config.toml
hidden_size = 160
d_expert = 64
moe_layers = [1, 2, 3, 4, 5, 6, 7, 8]
balance_loss = 0.000278
router_cosine_scale = 20.0
vocab_size = 10298
norm = "layernorm"
norm_eps = 1e-06
learning_rate = 0.00589
train_tokens = 464300000
max_steps = 7085
dataset = "wikipedia_en"
Below are experts of layer 4 (counted from 0) of a mixture-of-experts language model. Rows are named gate (a neuron's input weights, with its number), up (a neuron's input weights, with its number), down (a neuron's output weights, with its number) and show model dimensions 0-159. Each number is 500 + 40 x the weight over its row's rms, rounded and kept within 0 to 999. Numbers have three digits each.
Before each expert's rows: a language model's description of what the expert responds to; "comes after" lists some tokens at least twice as common just before its tokens as in all text. This comes from a sample of Wikipedia text that the model never trained on. Tokens count by the router's weight.

# expert 23
It responds to: Initial capitalised pieces of unfamiliar proper names and binomial species names, e.g. Go in Goxha, Que in Quezon, G in Gobiobotia.
comes after: "\n\n", ", ", "of ", ": ", "= ", ". "
gate0:432437482544514503518453586485545461470562399487456457488538526444563465461462546432511527442492489493560534541529547498534520543549505516510470448518423497498483475506505470502499558548484531482515522457483546539542529488415527427527526510498471473489416517506495425541452581487463499430527525546461480488482519463425441475487489504444511560533478542564501437512498511528482499483451503557527527533579504515476478570461507594453470552555554474452456493448564544463487523486500529
up0:434456516510543525526467576464547481480565399478437436461537512441539474431461488451501523427495500482567529526557550503534534537545494500515483437513439523486486490522510452480490539553489530433503519452477553569530511461454507412507503507509473472493401535482500403525488561481460501437523511569502489518485505485438441496471471524463506584548483570523505443519506527515476500505459507567532530513553525539490510562471505593442474544553566460479450500465549544450491509482507533
down0:486460498402536508465488491506550482529484587478517489509465495547467437496443586551545532533413535446486516497526483481549488507551459515505616466503510494529544565553520520513567494551527457503530465547459516569535422481421448492526503507489504450485511592463456505498489516532500523432500433437587501458478518546532531481484484508499510489524519581481502519470505530524560474577429479497532548520477525521490493538506541511507510485563483488471616517510436458500512527393475469

# expert 55
It responds to: Article title = markers and lead-sentence words introducing a person, such as a, an, American, politician, footballer, former.
comes after: "is ", "=", "a ", "was ", "\n\n", "an "
gate0:516491457523526459489501534523439532388431518535500505454487534522528454463475475477417500462525514416515420528488475585566550506452513478443381531492441465574516488537595494431532519491588420485506496481518506491569542514517542461509430470497464513500506500492473460515456428499460473456568503490478478541497536470500582496459511491519481485519505498496489422513535532529563503450511521496468442528484568593520472515485518553487487572512511538484512422479442521480489467538474479
up0:503539454498560511497469546553458560413411536528536507482509576573509436461487487500457532462541543468527431584532498571467570523468513422487416511519471475485526520496576500452556528486549432474520488460499506518542546540581541461537427474459468540497597563480489443586502405509492506468524530487501490530516550496541519469506484461492502484504493492503464408497495521495567489491515545525504465577475518571486448546493502530506500580488537516478547506451457519495536491496474497
down0:564483486506487459480555517586471503603509519494428519557472528460566509494492568472520540460565491476507463460515501462506531514507411498360561471505472480433497515508469487512517456596521494505486434514494504524570495539423531503488541444462460494517461460536474520467512514462452489428474471542512569467548469524499527476466417541468538473544430468471474447487487500544504510493505584460539539534545471510556502492518521548551520457569509499516466479569539453527446559440472511

# expert 52
It responds to: The article the after prepositions like at, of, east of, plus place words such as nearby, Western, Avenue, Mississippi.
comes after: "at ", "of ", "At ", "on ", "'", "the "
gate0:516573534403581464505479471470608507508475491466489514483492497506511503515444561482453499475450516528476544506514525467444520499514527464421556536502487472545482551511489577502514483532474535544491504444450490557549430510577530477536481505527533565504464420471483470524491500517486562473503475550452453470474472497429413536501469510532621563475438501444444451477480555481513549533449524580513440470490496538521460455509501523519467519496511471597585498469576487481525519481458493
up0:485488436571392557495494469539475506526539534558509441560510513518538513503524505548539489537511483491494443468499472523555481522493490542584400457472505489515529473483554485501517542526518438441535534537562515435475580470475455501467489465471480421464550496480483546499512548499519458546466512470539559567543519514502567451457525518481390420509588502539526540462506496455495445497547487420495581512546514468484486518471500497481495496464456511415424535553420477550475477513518518
down0:444513493464522476535444451488548537522490474465456491500482486581495501468476427457504560453499503552552452522460521522514552491491515488498540456583432542506526541469490563505474477549509463554539427481528493523541467483502548422550535533515509454502531511476531497541480531493577557481474588478551476502534441495609422511533558535489476532452501574505527452399483508450540495509476482451564467512498528487455454518518486485501498525531529345505507394493484521474498508500496554

# expert 43
It responds to: Commas after introductory phrases like In June 2026, sentence-ending periods, paragraph breaks, and relative words where, when, which.
comes after: ".", "==", "===", "Country", "5", "4"
gate0:471472455497522522515450510522542547537521457461525474482526441499521450499511458488445554490496516504535516557573514457484598500465529494470481480463462481418514370517486527522468473454461470440475528533472417506493517531612522501537456478475504578511454514495538470529514531559443485488504508431509499397511515510570560517511486508528488401542498563454437516546532504507582465531501470488478531553458467573489595539517487501530541532472414540482504493481491477495561562462523487
up0:452514504564532481419496527485484492409501529497468570491528524516419487504537549578491482486490474535472542505479548547571544467516452529528508562515514460450520492527456528501512528516485473531438456546529585567477483507471528493501533545440500447526504469503472497534499508547440470553530513539532473492548523448479474385541479556497443552426561469526524525535491418534429525587468493433485499486491527482474455539454538487552487520524565514445415419509459495527504446552430512
down0:477504432464514477514516485489511577492545483522483510498530498536488567465563564503487504571439499545481453585507503571495552521533531508473585483456437527447498417587574474533519471429455491441608526452524496566481513541453536456490496529566491478506539518507511591492531498512508485508573495570494410448508479477561537477488505481531545445451534502526514534541506478526550515503511426481504441537556512558517473507529481539530546571560533555494510490522546519508525534501582521

# expert 44
It responds to: Opening consonant fragments of ordinary lowercase words after articles or and, such as h in hooker and hope, p, sp, en.
comes after: "a ", "and ", "the ", "h", "\"", "p"
gate0:505477505479545498531469521483506423480508461482512556478468535423565508448500538406444470501476467483502458583479541531482490567481541487488514425514530542495527454499527545465571543560543470500543486497571511526511552475454508520426481474450450442480501502517511480452507563494516431589440546436487472492473439466563520527470462505492531517521542523515497488467488538567451492480450545477466497465560458440441516568490472439571489572507459478515480433438489405510500590461524470
up0:485537463525390462491528490584591529455522488493535452435476517521508478536482482493521530505476581456489439497537503490489465442496559465484504555538474498519453513511526512469485486490518491470588469478467520447519505487539505522575458565488439533503492556575499508500549463470433522477474375540431549512514488577545483480499570448460417532480521457551464546527558522471433494493460447559528503484525543497505443497578503570499534459514503468500477523474523510448430466520573452
down0:491511548484494430503493501511495547549510575498444541488495524488510410479512516472493473444550513518449476541438580507495498450504509488482502538478528464560482553462434510565539479502446459574494463472558518539407481549578482517521596509444475507598450496584499522504484485450552503468509431467494468459475491549465470585548561480526473497466484468468449519461526426469510491482478552478568483476526496550501466529519511507507512528513520501549453562447574582474610488490482519

# expert 47
It responds to: First syllable pieces of ordinary and foreign words after articles, especially "al", s, Z, Se, Te, e.g. altitude, alarm, roof, Kazan.
comes after: "the ", "of ", "and ", "a ", ": ", "The "
gate0:487515540517524495527430548449558492492464589579474438455538550555484479494559545502473490526503446484511501540513535552529578481572600493447471538520524535501502569493538527449488482432485483540463485450472538521568522586483485490493577470506541520546520468488490462529544527494415476512440528484492402448448567469478496488504518504477516503491464498529443549481559405467476476511498526529547471551465444456521365469513436453501518471510506495481478500490498512565454474511521535
up0:486505542478532498568433617418548502523419589464445490459531580582466566491594601475539560461489498483553491536466494518568547443534570432445437511475472494495518549436509514450495523496514490530485494441470506562550503513539423482531564541487551546539532465486494513491533489427473497448490527469530495478512494452524496492534525505515506472505551474511482500460467480460511444553448526508515525528484524458483421460512474473530516485484480508547460555472518470518441496486560451
down0:530476456502495517496459581517548465470512531441562469489455579509502613466481492523521518541527485504506524459544517470464591433527520472458580473516522475495509527428521478491441506484490621458448498544542498503486470521524500479498421496489560447480514531513475517563459525538461541431577590523439517525502446524508510488486516505491440477507611545502450482437543509488538495453439512480547567478539457517496502424466450549549527510511461518563507528523489554554475438459500511

# expert 0
It responds to: Mostly the and possessives like his, My, Our, starting a proper name or title, as in Ivan the Terrible, Republic of the Congo.
comes after: "of ", "and ", "'", "in ", ", ", "by "
gate0:396437545476473525502540517469614485468483487451497565484503532522447497432507487502523536499418523523501511445449499517561501491534534436534537452518579519484511504497452472498504606505513493563499514530543550559479434536527462505513509512468494513494511500525487413513434565422511559472488512557545543528479486541506511495533473459489431474481418563484512557577471495493480489576500536519504580528504538552485585499432469529523519532550521561487521487487458531431447540493563482
up0:622555457552477483528476498550441515500502508578456483496507465511530503540477470500491477482598483447513479522564518498437511468463444586484477562483461529547475483475522509531455430502451521444458515469502417426510554441435567542509460510527525457528508509480513595521546488544501458540513451440456500489539499499477505511482533504491535560570622395527521492467544528518516513446503519514539436497511498526525433487565534513486469452470529482530491507517550461538539458515435510
down0:459516510523516515424525492531505540516516564506467476473456516575500464449497569468565553569479482564484510498470466498517486404462512467556521433540493405535522523508539443473518513457530544460440539515455555509503461547496531535586503499476508575490515449487554493588458471514543437495527500538470524571446451448465527453446434499453444466523463558482475567545525508493506521498443483488446467534456563515568585575514467477502510472471442503481491537462443498504531551458469469

# expert 5
It responds to: Articles a/an/A and conjunctions and, or, but, commas, slashes inside noun phrases, often in building descriptions, e.g. "and a triangular pediment".
comes after: "with ", "and ", ". ", "of ", "two", "for "
gate0:469484479521501489528547473555482507446537494463450468471467500435532537492485483540576484486514550574437550536491493534464534527520468507560497516438574580528389460535472462519518484515503569589473470472520440490516475489442490466475418501500440524491454518507559555495537490505478492476503514533433502545488519532585476542467471543532456459487474390507467554553556483446516496505542494476552480497590475478477499484481534481541473573561474478447546541517534540527448443475441585
up0:480473419471435492510475512553535510515447513477526468481528458514467526473550476500516427550512416533515463489493544491492543499525499465486480521473572571636466508482479506497525524529470511579520502498500529497494493505429484490429444473571427591440449466446545443514459496551485541447553455483496504458563576564508524459520504518522500432508566472480479539544522430518456525526504542445593456533553495495517511505485497505508478537524544441478565546468471588493451537522541544
down0:457487560484512480448543507511526498487508471580511528535467474422486526534457560509498505486498511572470513502514525545443440462506502533500492544480548486507447504538488561479503446447520464512454498499510510526446463483458479513460433469446530477490512508520464562471460499495546409565501470463554489533566404499540535521493475474590400548547469471417523536547601523558588552549558522522504584492472483523495472511445517567539464493522491440492489500519505542559522536534415446

# expert 48
It responds to: Nouns, often -ation, -ment or -ence endings, heading a noun phrase before of, was or in, as in elevation, population, construction, area.
comes after: "the ", "The ", "a ", "s ", "This ", "an "
gate0:510574419578522523524514615465500479483515460496543513492519439454512437550489496554514497489491578499488533495505466479472619501463537529513456480513493440393522492471555544478477477515569564531489490534523467508514494497528523431572525492524496542514519532545458434454510473502492513564460457498505512514474541461548478423479455462501425457523545466521426607489539497479583511531520473558462464479492537485560436508515459438500530449464436502433461487516481502520469489514441507
up0:479522509434504491478466444507562494541500437533488565520525472608470508478622525500417521506463522443431551494542479574572472564537518417527505558495445554541507478466513542520509458456522471515522460466462540530515459506496456543515531498501472544526507408472566479518538540454471492455495488487506431520496447543501517463497532514502482457530430508538494513520558448512474469555484581436479508571486503555471507476443505519503504524496536465556414478420556529481462481468564448
down0:544426464522565517576482522485428479422524457403475424551487532473488370544493561473513506476557410511497521523455492487462580471518556533564503458479486547423534464513567474485378486484576505500492499514531467525525483458478488490521550486467498456516501482469548503518499457518556574485519565460509449537511541476476520474488534522507505433520559472467480490501539518511488522475470478416493457551519480455552551518517462529486505503481479492538554493539538498552503579563524464